config.yaml
num_hidden_layers: 14
hidden_size: 320
n_experts: 128
experts_per_token: 2
d_expert: 80
d_shared_expert: 192
hidden_act: "geglu"
moe_layers: [1, 3, 5, 7, 9, 11, 13]
router_score: "softmax"
normalize_top_k: true
routed_scale: 1.0
balance_loss: 0.0022
balance_bias: true
init_std_router: 0.00932
lr_router: 0.00176
num_attention_heads: 10
num_key_value_heads: 10
head_dim: 32
vocab_size: 3616
norm: "rmsnorm"
norm_place: "pre"
norm_eps: 1e-05
positions: "rope"
rope_theta: 1000000.0
rope_fraction: 0.25
qk_norm: false
attn_scale: 0.177
tie_word_embeddings: true
parallel_block: false
init: "uniform"
init_std_qkv: 0.028
init_std_o: 0.00529
init_std_up: 0.028
init_std_down: 0.00529
optimizer: "soap_variant"
learning_rate: 0.0036
beta1: 0.95
beta2: 0.99
weight_decay: 0.12
lr_head: 0.00678
max_grad_norm: 0.5
warmup_steps: 200
schedule: "wsd"
decay_fraction: 0.407
decay_shape: "pow"
final_lr_fraction: 0.0
batch_tokens: 65536
max_seq_len: 1024
doc_mask: true
train_tokens: 527700000
max_steps: 8053
dataset: "wikipedia_en"
Below are experts of layer 5 (counted from 0) of a mixture-of-experts language model. Rows are named router (the router's row for the expert), gate (a neuron's input weights, with its number), up (a neuron's input weights, with its number), down (a neuron's output weights, with its number) and show model dimensions 160-319. Each number is 200 + 30 x the weight over its row's rms, rounded and kept within 0 to 999.
After each expert's rows: a language model's description of what the expert responds to. This comes from a sample of Wikipedia text that the model never trained on.

# expert 34
router,271,190,193,193,195,220,184,216,208,231,219,180,213,188,157,226,227,226,205,138,199,177,223,171,168,231,268,184,258,165,192,221,125,221,193,190,246,176,178,206,148,190,184,179,242,242,196,163,175,212,265,209,181,210,167,151,272,199,182,224,199,215,215,187,164,159,208,200,226,233,166,210,170,188,196,185,225,216,210,194,219,263,165,236,159,199,178,166,204,170,166,243,152,256,171,179,223,195,207,183,227,197,253,169,205,187,200,249,234,213,137,183,179,150,167,232,237,236,177,125,157,198,189,217,244,228,226,180,226,168,215,216,186,219,201,192,136,190,238,193,174,223,217,215,247,197,165,199,211,165,221,270,207,242,198,256,246,209,215,206
gate0,200,225,223,204,180,249,248,141,178,189,239,149,190,217,204,170,271,163,186,191,181,209,192,171,198,182,225,196,226,208,196,186,172,188,155,206,205,166,186,142,179,157,221,201,223,155,255,235,193,195,190,193,172,200,241,227,231,189,208,206,158,217,274,190,174,202,179,223,217,225,239,164,202,197,193,207,198,232,191,221,188,239,171,220,210,223,178,168,184,211,196,243,177,216,181,184,214,160,275,180,150,254,191,215,171,215,222,161,208,191,226,137,171,150,171,202,230,189,158,213,207,233,184,269,213,214,176,207,175,180,231,158,230,192,194,160,254,192,268,197,243,261,187,184,173,150,176,168,199,194,220,193,140,163,217,216,148,153,233,217
up0,202,193,200,208,178,263,217,182,202,182,252,94,182,198,206,198,277,165,177,192,180,202,175,186,167,157,242,234,225,175,198,202,208,225,147,189,204,197,193,153,196,223,248,190,239,185,222,216,169,220,191,204,184,217,197,205,216,200,255,222,182,213,267,195,193,233,165,230,171,213,263,218,208,180,212,235,202,236,191,229,187,253,189,204,177,217,173,148,191,195,195,208,148,183,200,212,238,181,231,163,148,212,192,204,185,216,230,160,212,228,210,128,185,166,221,180,195,190,189,207,209,230,184,258,243,191,201,220,220,159,224,190,185,213,205,163,290,286,272,201,233,208,220,137,170,144,199,194,180,192,207,188,147,158,257,197,162,167,236,199
down0,153,247,158,190,179,176,236,224,253,193,184,214,233,215,213,161,143,212,215,248,225,196,192,232,221,254,186,210,184,206,281,169,197,189,227,173,194,193,229,225,152,211,251,185,197,237,191,200,168,245,207,189,163,176,194,187,212,212,196,204,290,236,190,200,235,197,167,215,199,202,232,210,145,231,232,271,214,257,232,202,201,237,189,205,197,184,172,151,164,228,232,178,215,237,204,176,179,206,192,187,181,147,231,183,227,200,209,194,237,179,257,178,158,206,193,212,155,204,206,181,298,192,250,202,210,167,172,233,242,195,180,202,174,155,228,182,177,233,221,197,186,187,185,180,222,200,214,165,181,244,137,188,215,220,224,159,218,263,154,226
What it handles: Leading date digits, ace. Digit pieces starting years or scores in tables and dates, like 2 in 2019 or 1–2, plus ace/aces in trace, Space.

# expert 55
router,233,186,178,194,250,198,230,211,198,217,241,203,204,219,164,187,220,193,167,229,251,196,224,176,207,222,241,189,191,121,197,138,163,229,228,128,176,187,196,218,213,228,234,208,207,200,228,190,210,290,188,200,174,227,132,197,169,173,212,246,187,198,232,238,178,190,172,207,216,190,194,235,214,150,227,203,182,271,176,191,163,181,150,145,198,179,221,225,221,243,202,176,172,241,181,174,227,214,191,245,216,234,191,131,234,219,220,207,141,184,196,170,145,236,207,128,199,238,161,179,182,190,169,171,202,233,225,232,178,223,182,230,164,137,256,173,235,185,182,168,196,178,202,163,177,198,250,198,223,227,200,183,209,196,206,207,205,212,198,196
gate0,229,188,248,201,238,176,209,141,214,245,129,209,238,134,256,186,195,222,225,183,195,216,192,218,164,234,166,237,183,155,198,131,167,219,218,131,216,228,177,207,193,219,160,183,238,190,247,258,198,217,195,198,234,218,135,206,243,216,223,170,251,202,179,176,219,266,151,254,209,176,200,183,196,240,222,160,190,180,219,206,199,224,212,184,235,202,165,190,155,193,232,215,184,195,176,241,228,208,203,220,133,162,273,208,180,185,187,205,227,179,184,224,203,227,135,188,180,196,209,121,230,209,182,208,253,215,194,201,183,232,197,171,252,132,146,172,196,186,187,198,191,195,195,227,211,228,216,240,205,210,246,183,217,171,202,212,189,195,213,175
up0,214,245,213,192,184,197,191,204,210,236,219,196,160,228,199,180,191,161,214,175,174,189,137,145,207,180,198,186,187,218,244,217,197,218,176,296,194,186,192,244,235,163,191,217,208,178,171,116,259,163,193,192,193,186,245,169,205,226,176,200,131,254,186,208,202,173,211,182,205,236,207,171,202,172,216,225,230,238,182,204,180,193,236,188,169,212,239,257,252,246,215,232,210,137,213,196,159,194,237,217,215,157,144,251,193,208,193,235,201,224,245,231,218,175,211,202,209,199,205,201,227,221,239,192,133,179,135,192,225,191,190,168,139,175,205,209,181,161,168,219,216,210,183,194,198,213,198,150,240,212,210,197,200,195,204,179,191,205,208,233
down0,174,181,233,224,181,191,196,210,162,266,238,191,199,157,229,214,193,193,117,191,226,234,279,191,202,247,232,216,150,219,162,222,227,194,205,291,157,210,192,239,197,225,140,186,208,196,156,197,260,224,254,214,175,215,185,219,202,205,204,209,194,157,228,185,185,159,224,216,156,214,185,161,209,200,215,179,210,225,232,165,177,236,245,143,135,178,189,220,230,193,201,179,191,235,211,252,193,179,198,199,154,220,184,168,197,169,183,226,244,163,173,207,171,195,200,206,208,151,255,215,206,196,169,206,214,166,182,168,238,196,202,175,258,224,204,235,187,236,177,212,221,226,204,265,200,208,230,214,188,194,214,216,143,206,181,177,269,199,262,187
What it handles: Verb and noun stems. Word-initial stems awaiting a suffix, such as cred in credit, success, compet, develop, requ, rece, in general prose.

# expert 32
router,187,218,187,160,185,255,244,177,192,188,163,236,208,180,176,224,155,226,219,225,234,191,264,192,140,224,159,202,170,186,249,145,198,213,181,188,214,211,162,196,246,172,152,189,175,183,202,218,214,175,234,240,216,224,215,233,192,166,187,204,171,262,184,204,222,201,193,146,172,229,209,184,194,202,234,183,170,191,236,182,175,213,257,246,152,183,218,197,268,181,181,228,212,223,181,211,182,176,187,216,192,227,208,166,205,150,211,177,230,231,247,186,192,176,182,180,211,130,188,198,150,156,158,212,184,168,222,221,200,207,211,215,147,215,253,202,196,194,172,148,222,163,206,232,228,193,148,183,198,213,231,184,215,206,169,173,242,170,218,227
gate0,213,184,224,169,170,229,206,196,204,218,233,264,263,197,207,181,173,209,237,224,208,184,179,195,161,166,164,202,172,184,233,285,204,211,143,236,189,199,213,183,163,163,186,167,189,231,199,168,221,259,178,144,140,155,193,235,223,208,205,207,201,214,234,186,277,207,213,213,181,191,199,176,208,173,233,210,238,197,182,226,179,259,212,156,179,168,198,195,215,215,212,216,150,204,200,184,198,109,198,237,257,185,314,212,294,189,198,210,185,279,234,218,217,199,195,186,212,192,245,228,221,182,173,236,167,219,206,207,145,205,215,192,183,257,187,190,215,215,148,233,194,206,169,205,199,196,173,211,239,243,185,231,157,200,186,169,210,161,219,175
up0,208,202,229,225,191,224,181,209,225,196,224,120,152,212,183,228,222,195,168,195,225,203,194,244,236,250,203,211,182,249,158,137,136,191,255,175,211,201,276,197,213,181,176,203,196,210,187,177,172,167,214,239,227,243,190,199,230,166,236,195,180,184,188,222,154,206,159,190,175,220,203,217,241,223,172,178,202,193,193,242,269,139,182,214,195,246,243,235,174,214,191,165,253,208,236,176,187,255,220,216,158,157,113,198,164,234,171,216,240,150,180,197,198,181,181,207,187,212,170,159,191,207,240,212,214,172,210,213,230,178,174,199,133,185,231,214,174,172,224,170,217,170,208,218,178,193,229,216,166,159,188,188,196,200,220,214,278,210,217,220
down0,231,180,186,241,203,161,197,208,236,217,176,221,213,193,178,194,224,280,205,181,206,223,245,225,227,189,191,182,156,200,182,210,201,146,187,201,237,152,201,205,184,222,189,179,235,179,175,183,209,232,235,248,270,203,213,207,246,225,190,191,225,215,219,218,224,201,228,200,220,179,221,198,235,206,129,198,221,131,156,223,223,241,243,222,240,223,171,197,228,224,204,180,240,191,207,246,196,208,193,195,164,229,164,154,199,214,220,154,227,225,213,187,155,214,139,151,170,200,129,196,158,207,183,128,196,204,215,145,197,160,204,223,157,183,182,183,211,172,262,254,158,197,207,126,214,128,213,231,223,196,179,198,169,157,168,192,187,211,219,135
What it handles: Lowercase consonant word starts. Word-initial lowercase pieces like t, sp, tr, pl, sub, dist beginning common nouns, as in t-ennis, t-able, tr-ade, min-ister.

# expert 37
router,188,175,168,210,268,232,176,217,189,242,251,254,214,237,204,224,228,208,170,225,198,247,242,173,183,223,222,205,210,174,189,220,192,134,192,215,200,226,176,202,214,254,197,216,224,187,232,184,200,173,241,147,234,212,231,220,197,180,186,164,188,196,198,226,170,277,199,190,190,203,185,216,189,230,212,250,209,178,199,193,295,251,208,213,208,192,234,210,234,231,189,222,126,229,185,237,249,170,237,211,226,174,157,180,228,169,198,265,216,198,200,188,222,177,225,180,189,142,169,250,245,169,209,195,196,173,232,199,189,186,179,177,221,198,187,175,269,205,197,185,197,195,205,240,228,170,153,176,207,249,214,201,221,192,191,192,216,199,174,179
gate0,249,196,192,212,182,195,174,211,162,171,231,183,199,249,221,164,207,195,217,190,180,193,216,144,246,168,200,202,257,216,187,203,209,137,193,233,202,146,179,226,191,224,210,215,261,229,234,249,203,193,230,212,184,206,189,211,202,218,209,236,194,185,224,177,179,149,168,208,185,144,192,194,223,148,174,219,186,187,161,189,243,159,214,215,167,209,236,175,163,214,205,250,182,191,138,168,248,199,194,147,196,251,189,195,209,198,231,223,164,163,206,211,232,196,156,223,205,205,186,222,223,257,197,166,231,213,149,221,169,200,161,210,206,143,162,145,246,243,175,176,198,171,215,167,200,193,184,200,236,165,210,279,233,198,209,224,195,207,214,247
up0,235,162,189,216,207,192,140,189,171,161,167,218,256,199,175,211,222,261,142,170,204,183,186,254,182,235,180,209,180,177,217,196,203,259,170,227,150,165,197,188,205,211,212,211,213,219,132,187,188,231,222,239,192,191,243,196,219,178,197,191,239,224,160,239,220,244,182,179,205,218,231,232,187,238,181,206,211,214,253,243,217,190,210,254,248,187,187,197,210,188,125,186,231,182,243,225,184,197,255,259,228,176,228,186,221,186,169,149,210,166,161,218,189,213,202,203,255,231,236,195,174,133,222,204,179,196,204,210,234,206,217,192,263,247,238,258,158,188,277,219,195,237,166,220,219,210,215,196,205,239,252,226,183,241,190,166,186,223,184,224
down0,109,171,245,169,166,227,223,149,185,193,155,215,166,125,173,197,208,194,206,182,200,196,179,162,223,254,201,213,223,217,215,205,227,197,147,171,224,156,192,98,234,213,231,187,193,185,170,222,191,228,205,244,210,218,174,178,225,222,181,214,217,148,204,174,209,179,253,189,199,213,267,233,194,183,198,240,180,182,153,178,280,223,211,220,180,206,201,170,230,247,215,225,216,240,138,224,191,227,155,141,217,241,181,212,228,193,220,252,185,203,181,209,258,144,190,160,204,219,191,158,278,174,218,215,199,240,180,251,195,204,199,193,239,183,190,217,212,219,216,169,231,225,200,200,221,237,165,202,241,114,206,197,183,240,110,223,193,173,216,222
What it handles: Two-digit numbers. Standalone two-digit numbers in tables, statistics and ranges, such as ages 45 to 64, under 18, percentages, scores like 101–85.

# expert 40
router,171,161,163,166,248,213,190,216,197,212,162,189,194,205,153,200,169,206,173,215,190,159,220,296,226,152,148,180,197,207,157,154,207,158,139,187,190,178,165,217,186,216,252,169,222,212,203,197,195,156,243,196,228,198,189,182,204,198,186,202,209,225,192,198,174,187,236,167,202,134,186,177,209,214,234,206,155,225,218,213,254,200,205,185,203,204,232,177,218,172,186,202,178,207,213,262,234,212,209,135,221,222,169,152,186,192,178,197,162,221,207,190,251,207,221,203,254,208,205,192,202,211,184,178,231,272,208,218,206,247,228,195,195,168,193,173,225,232,172,188,204,233,208,227,164,220,167,193,225,217,211,212,219,181,186,197,190,175,153,204
gate0,156,180,241,184,232,197,169,171,145,173,288,174,222,182,192,136,203,261,212,206,220,179,209,202,245,239,196,203,222,183,184,200,169,242,153,142,211,188,199,187,232,244,214,203,195,173,207,187,226,195,253,163,210,201,188,181,207,202,219,226,204,247,199,215,130,196,178,183,172,200,188,183,207,207,216,223,187,165,231,149,204,188,194,177,170,206,181,205,168,173,212,170,188,206,195,204,196,207,118,159,247,242,234,211,210,214,173,193,222,181,166,183,191,190,232,197,247,187,149,166,216,240,214,209,221,217,158,199,230,214,207,180,186,198,204,235,241,227,164,204,160,164,171,200,173,195,213,206,211,160,210,204,181,200,268,199,201,235,186,200
up0,229,195,237,198,188,230,175,221,201,107,246,251,178,280,159,268,267,213,202,168,118,191,222,184,188,165,229,145,217,266,189,232,194,181,203,211,163,194,236,194,177,263,223,214,191,228,184,221,185,168,177,247,206,167,217,218,184,204,200,213,196,192,237,235,173,154,167,200,198,224,218,183,221,192,173,203,221,206,199,185,220,211,223,237,205,227,205,198,230,216,227,172,188,185,211,224,212,184,246,189,187,235,200,197,164,179,209,189,184,157,225,174,230,231,214,214,225,178,200,184,204,162,217,161,209,236,257,244,153,159,216,193,201,237,232,124,152,224,201,122,229,176,245,205,197,186,207,149,215,146,200,213,200,180,238,225,186,192,184,219
down0,186,163,164,199,252,216,203,241,226,201,213,192,253,174,211,244,210,232,166,225,201,195,138,215,242,200,192,182,223,217,215,205,157,231,161,166,212,137,190,234,201,187,214,238,201,205,192,203,214,270,215,219,167,164,198,240,213,190,219,186,195,225,115,243,192,185,206,173,192,201,196,126,169,185,217,176,182,218,202,229,188,210,170,219,184,221,174,224,160,174,199,150,213,230,223,238,202,243,169,144,186,172,186,167,148,185,187,197,230,202,207,211,191,184,171,150,193,257,183,153,171,183,195,155,215,229,239,207,212,241,198,187,134,156,247,288,193,220,191,199,164,159,188,251,235,192,184,186,156,203,168,222,211,215,167,205,217,204,203,183
What it handles: Short syllables ro, se, co. Two-letter syllable pieces inside or starting words, such as ro in abroad and approximately, co in cooperation, Bl, Cro, Mo.

# expert 45
router,185,176,157,247,240,227,175,237,256,217,167,164,199,219,229,218,229,194,159,134,163,165,225,229,161,182,245,167,213,98,157,217,159,161,276,239,201,232,196,199,216,245,228,195,191,188,234,212,180,208,197,165,206,232,215,200,214,200,249,271,220,158,278,244,202,190,211,191,189,134,193,228,214,217,187,187,199,181,220,215,165,224,185,187,200,206,199,209,208,173,171,252,233,212,182,227,239,192,153,214,172,219,162,175,192,184,177,217,173,193,239,199,221,253,128,193,232,153,216,219,182,146,217,217,230,173,225,229,174,226,235,191,227,239,204,168,154,183,161,207,219,213,211,169,189,212,156,228,220,236,241,162,205,196,164,200,143,183,269,156
gate0,233,185,189,208,194,200,207,148,191,220,220,149,255,221,228,190,198,177,219,192,228,139,178,224,190,166,197,189,208,258,210,173,162,251,249,220,175,238,220,142,267,180,145,160,145,177,166,213,218,174,194,149,203,226,185,183,207,210,122,257,222,202,179,191,135,229,199,232,201,157,227,172,172,249,220,194,187,262,174,158,189,202,250,190,216,236,129,193,222,180,205,254,233,178,262,182,205,202,149,228,221,185,214,194,210,216,127,263,203,203,212,238,194,195,167,253,214,207,190,195,221,232,223,215,186,218,225,216,213,283,233,187,143,200,160,192,154,199,213,209,250,211,195,200,221,210,195,172,198,158,204,221,232,195,166,226,237,133,222,171
up0,171,206,205,196,208,211,180,230,201,205,187,247,157,187,182,215,215,222,198,221,196,253,210,138,217,206,205,190,193,171,198,191,248,150,163,139,239,152,164,244,160,233,229,211,247,241,237,180,227,240,212,227,206,186,198,188,216,195,274,137,195,170,232,202,238,179,229,183,192,218,196,243,214,171,149,203,193,101,213,229,196,215,162,216,193,191,245,177,153,207,218,142,159,247,140,241,188,189,250,192,150,192,205,225,157,164,232,134,152,188,201,153,212,188,245,169,207,196,184,214,197,186,160,186,203,191,164,184,176,123,171,231,232,204,228,218,251,200,193,200,170,174,210,203,158,195,213,222,201,214,224,198,194,216,238,160,183,254,153,205
down0,215,204,225,244,195,224,145,147,225,158,160,193,196,185,181,193,169,278,219,243,226,192,160,189,231,197,179,150,198,207,183,159,214,176,233,161,275,209,155,150,167,247,134,246,212,128,212,162,260,184,208,204,198,214,234,245,196,226,233,176,184,203,160,165,162,182,184,220,215,182,172,295,210,170,163,189,212,159,215,203,195,204,276,223,170,223,203,195,193,232,177,213,170,272,163,172,237,207,231,215,191,232,190,200,195,163,200,122,140,234,206,216,205,204,254,233,218,178,205,193,205,170,194,200,189,166,216,141,186,237,195,207,165,173,193,175,196,124,186,195,212,252,161,233,194,228,177,231,183,201,199,192,194,207,203,176,194,215,194,165
What it handles: Verbs and following on. Past-tense biography verbs (held, served, joined, died, married) and the word on after verbs or in dates, as in went on, born on.

# expert 43
router,193,195,191,223,147,252,127,205,187,233,248,208,200,174,186,205,189,220,227,195,220,168,206,213,208,224,232,175,194,171,201,201,177,180,203,189,174,239,229,185,180,231,171,185,145,160,205,162,263,208,261,165,127,216,185,121,222,201,199,178,241,215,149,214,212,232,223,168,221,193,227,234,218,188,192,209,254,219,230,208,194,219,191,222,163,180,267,248,225,231,211,170,228,184,203,266,200,199,209,177,219,161,184,183,179,174,207,220,198,175,177,200,229,171,225,245,159,157,270,198,187,135,194,217,230,158,162,85,215,173,177,142,196,251,239,204,197,218,169,218,165,250,194,231,208,173,212,188,199,193,182,202,197,235,196,215,253,221,203,177
gate0,213,206,223,207,172,145,209,225,172,209,191,204,201,193,159,179,219,189,234,265,238,232,251,166,246,216,182,234,250,217,212,214,200,209,145,209,228,200,254,192,210,171,214,103,198,193,172,214,198,194,198,242,216,164,145,213,154,229,177,211,220,190,179,173,187,184,206,294,214,199,241,214,192,202,206,179,216,232,185,225,210,201,164,233,234,204,169,193,192,198,183,190,167,200,224,185,220,195,177,126,178,230,230,166,181,229,182,234,244,246,215,189,145,200,176,166,141,237,225,232,204,179,175,269,203,152,205,215,178,182,169,180,192,168,217,252,177,175,192,205,183,236,228,177,223,205,250,166,177,229,195,206,185,202,245,249,246,113,124,195
up0,190,199,193,196,240,228,164,176,216,189,201,175,188,210,200,214,166,205,144,140,163,161,164,198,186,200,197,133,185,186,187,204,191,222,278,188,212,201,136,236,182,228,229,283,201,212,249,173,186,176,180,178,185,243,243,193,229,155,226,185,193,216,181,243,224,207,208,153,188,190,138,214,183,206,175,203,195,183,221,191,220,209,223,197,188,213,248,219,174,197,194,166,230,209,174,191,158,194,199,291,221,198,171,211,212,215,228,173,203,208,190,249,230,185,214,211,258,178,207,190,203,225,228,174,203,209,209,195,224,207,254,223,180,211,188,166,169,199,234,207,235,166,173,217,153,208,161,223,190,220,222,186,230,164,138,168,158,274,232,244
down0,163,173,226,213,205,171,199,223,159,203,147,215,205,229,232,206,206,189,163,213,177,207,235,233,156,196,175,184,188,168,169,208,223,242,198,211,224,189,238,208,194,209,159,239,158,207,207,186,177,245,165,247,200,173,175,190,206,203,132,228,176,179,181,214,218,211,278,171,222,212,194,234,170,177,230,162,191,230,218,225,209,169,226,144,194,192,173,198,198,234,250,203,238,222,151,154,230,182,166,202,194,221,253,183,192,193,195,167,273,230,217,145,231,179,228,226,239,160,205,166,180,215,190,142,176,165,184,223,188,143,235,208,129,231,114,206,139,199,229,219,164,196,221,214,192,205,234,211,191,194,243,167,197,195,181,199,160,190,198,195
What it handles: Digit continuations. Digit pieces continuing a longer number in vote counts, years and measurements (9,530, 1,830 mm, 1952), plus - P before Phylum in taxoboxes.

# expert 50
router,173,219,194,246,229,216,226,221,223,204,141,186,189,141,194,229,233,183,241,205,239,201,147,228,224,201,156,225,225,218,182,172,233,163,189,180,185,193,159,208,173,200,161,168,171,174,207,172,181,189,236,212,205,238,176,194,215,159,190,159,255,196,186,140,239,199,175,208,210,263,168,201,187,233,195,166,277,188,225,184,180,210,274,257,210,186,193,234,146,178,198,197,188,193,179,172,229,221,147,159,224,222,226,199,201,229,189,221,221,201,267,187,239,199,184,184,196,227,181,184,207,176,243,220,208,238,175,165,215,166,182,194,181,200,247,209,244,214,200,209,201,206,198,143,175,171,241,189,187,140,209,247,215,195,184,197,231,222,211,225
gate0,167,211,207,230,194,207,211,225,194,208,153,196,180,215,205,179,199,172,141,178,219,187,218,215,266,221,216,239,225,213,172,186,167,125,204,250,164,193,280,213,200,234,174,200,163,219,185,255,227,277,163,197,177,205,193,174,213,178,193,211,202,218,201,144,201,202,187,185,162,205,159,212,204,175,190,142,246,164,252,182,183,226,194,209,231,150,164,198,205,309,195,230,210,202,205,259,180,190,191,215,217,221,201,168,186,207,240,127,173,227,225,184,222,170,167,224,214,210,183,236,193,185,191,245,214,224,202,165,225,160,242,171,205,201,190,138,223,213,123,224,195,220,194,119,184,200,193,247,201,173,262,176,174,221,219,199,222,224,228,197
up0,207,184,234,167,210,202,170,249,239,192,248,189,192,206,237,205,168,185,225,176,219,168,157,135,204,235,196,211,247,181,137,213,240,155,161,223,148,207,236,134,241,207,181,166,192,223,206,217,225,217,143,167,182,208,188,233,233,187,184,247,218,218,178,196,174,243,230,221,181,166,177,205,211,176,169,197,233,178,201,174,210,228,228,155,205,116,217,203,203,245,154,247,204,199,224,219,169,207,159,178,194,185,210,259,177,203,202,197,249,231,178,192,177,211,209,213,255,221,207,189,222,223,165,207,163,223,208,134,205,199,210,163,165,167,214,187,145,246,186,246,157,172,232,238,229,235,175,165,175,152,177,202,198,238,229,174,203,148,144,245
down0,188,213,188,256,173,216,193,194,223,224,176,189,211,219,197,158,193,211,208,177,208,227,241,174,220,209,201,167,164,202,167,205,234,219,231,213,150,190,158,193,250,190,126,208,211,150,284,207,165,173,256,256,136,199,186,186,242,165,204,230,185,180,185,227,197,219,156,222,185,212,229,190,195,164,212,123,192,140,186,233,181,192,211,217,166,237,198,223,227,214,209,267,275,179,199,203,242,216,189,178,189,212,239,179,233,172,242,144,235,243,230,205,213,186,190,157,143,224,208,173,173,216,215,178,192,203,252,233,181,193,231,206,240,235,192,158,236,200,197,185,185,210,176,239,184,170,197,206,255,192,192,197,213,245,203,166,231,201,188,193
What it handles: Suffix ic and c. Word-final or internal ic, c, que, ics pieces, as in ceram-ic, hero-ic, ded-ic-ated, pictures-que; also the digit 1 in table cells.

# expert 12
router,182,241,219,215,179,173,216,198,199,220,152,164,231,172,159,205,187,184,257,213,224,192,193,212,241,200,182,150,226,242,205,179,201,164,164,222,158,222,210,230,160,202,226,207,204,161,211,297,173,231,211,220,227,235,166,186,200,157,172,130,194,188,121,218,163,191,180,236,159,108,217,168,292,151,187,159,193,164,196,174,219,258,223,200,235,181,185,205,179,114,191,240,154,197,185,198,197,232,217,188,244,175,177,159,208,222,205,210,144,201,204,196,245,185,223,204,199,230,231,194,203,206,227,214,212,216,205,185,178,202,238,209,176,170,227,187,162,189,225,195,191,221,209,184,257,160,178,169,153,229,215,181,209,211,182,253,191,204,187,222
gate0,255,223,265,197,190,181,182,166,202,187,163,222,208,143,176,208,233,236,193,217,207,167,219,164,187,184,193,213,242,156,149,171,193,222,197,253,207,226,227,185,193,155,219,213,204,148,209,261,206,199,209,233,217,156,140,184,226,255,193,175,228,175,181,203,186,228,180,222,200,176,213,181,157,261,223,214,172,174,178,148,213,161,259,221,192,276,130,247,193,175,155,224,139,196,218,225,166,111,245,224,198,229,167,216,196,200,229,140,187,194,141,204,170,187,199,219,200,166,225,156,192,231,156,230,252,190,237,225,231,171,198,149,188,180,240,207,206,148,190,206,209,195,171,183,207,200,206,220,169,198,240,248,244,199,201,193,167,194,231,183
up0,226,225,260,198,164,138,174,160,229,209,173,211,184,176,157,230,248,268,191,203,218,259,196,185,162,228,200,178,231,179,200,199,189,181,228,211,181,244,182,186,177,145,173,212,186,148,196,219,202,216,168,232,222,189,185,193,223,269,198,205,227,239,206,232,200,240,169,257,200,202,227,212,178,250,210,233,177,194,195,172,216,179,243,152,152,231,96,246,184,173,158,206,205,217,212,191,164,138,265,241,178,255,235,186,223,184,271,177,240,236,181,211,205,198,187,230,160,192,216,135,208,156,235,183,234,201,239,237,217,170,219,175,197,210,254,187,208,162,208,238,250,203,188,195,173,190,202,184,174,238,258,214,250,214,220,184,189,177,218,212
down0,253,220,190,166,154,191,148,214,218,178,177,207,218,182,219,160,182,247,280,184,195,229,203,186,198,221,183,193,138,208,190,182,170,163,193,195,169,217,245,156,182,194,185,182,201,163,206,195,171,267,167,171,210,154,161,199,189,195,202,165,228,248,211,264,189,220,192,160,153,178,262,140,183,245,210,195,190,197,194,191,221,183,200,250,250,159,162,202,226,202,197,205,234,205,177,185,183,186,197,233,157,246,147,207,175,195,193,186,171,208,201,168,183,197,228,191,194,203,228,203,237,172,231,169,165,186,156,168,187,193,214,271,134,207,228,196,149,188,146,211,185,263,206,183,181,201,205,264,192,226,208,195,189,191,225,194,169,242,255,161
What it handles: Lowercase word onsets. Lowercase opening pieces of ordinary words, such as c in counterattack, gr in undergraduate, ab in able, occ, cl, plus the conjunction or.

# expert 2
router,225,210,192,230,263,235,223,200,200,179,198,154,199,168,174,215,204,172,181,203,182,218,157,186,234,135,139,273,218,229,161,191,171,199,193,204,175,175,242,214,156,196,214,190,177,205,175,180,193,317,214,244,138,212,201,255,197,253,178,153,146,226,140,224,266,157,286,184,131,236,220,187,196,205,179,180,195,195,222,158,185,199,143,222,188,190,241,207,223,144,212,192,206,175,169,204,173,194,143,169,244,220,191,211,223,157,162,223,238,183,197,195,260,137,236,190,160,182,173,161,204,178,147,147,204,169,220,197,217,190,219,211,247,244,207,185,196,199,212,198,184,183,202,200,175,178,161,155,207,155,206,207,207,189,196,155,241,207,237,193
gate0,189,190,175,225,195,193,263,258,213,207,155,209,243,243,237,196,168,133,169,216,190,169,183,219,190,200,201,189,240,193,218,210,221,128,153,173,218,224,227,188,243,153,214,202,221,258,185,239,209,230,137,255,173,213,230,215,249,224,239,208,214,195,203,257,229,192,196,198,217,190,168,253,188,256,189,211,225,182,147,192,209,222,202,136,208,177,207,223,257,142,239,179,179,207,160,182,133,174,207,168,245,225,186,185,157,160,221,183,170,192,204,218,210,217,186,270,204,198,184,256,204,181,202,166,219,215,224,106,217,213,211,187,219,188,226,210,195,183,190,206,182,250,207,224,176,208,170,237,118,134,192,216,207,232,193,218,198,205,223,213
up0,185,204,157,200,188,183,265,255,225,213,161,191,244,247,217,169,187,143,157,204,186,159,189,213,187,210,180,198,209,193,216,201,219,134,162,179,194,236,230,212,243,137,225,212,216,239,203,241,204,237,152,234,184,201,216,224,234,253,261,211,205,175,205,265,244,210,191,207,214,192,161,258,183,248,189,194,197,164,142,179,221,216,202,122,203,192,172,219,270,136,235,192,187,196,171,176,170,180,203,168,242,268,203,221,179,124,219,184,208,202,202,209,205,199,215,253,174,185,181,283,222,159,193,162,240,166,227,156,209,207,190,182,195,199,231,212,205,188,157,214,185,234,219,209,165,200,157,268,126,153,184,195,215,221,205,190,169,205,241,192
down0,269,259,215,218,158,186,195,216,182,255,174,159,257,162,202,198,193,211,133,240,226,183,192,234,229,149,190,190,257,218,163,159,176,210,175,204,230,195,158,230,304,171,192,187,135,150,150,169,197,171,175,236,161,199,220,190,175,247,190,206,247,168,191,224,165,172,214,161,208,184,183,206,248,230,191,193,210,226,208,185,211,222,188,217,187,212,134,253,227,198,184,233,163,203,206,211,178,212,236,171,223,231,163,213,240,214,148,217,225,165,189,174,212,127,191,169,241,179,226,196,174,233,192,221,109,167,188,299,209,179,215,211,183,200,249,204,235,177,219,199,205,215,218,203,193,185,219,245,180,143,245,162,185,218,186,181,243,161,164,197
What it handles: Lowercase single-letter word starts. Word-initial single lowercase letters starting a longer word, especially m, p, h, n, e, as in m(ap), h(omicide), p(ara); also the unit m in 400 m.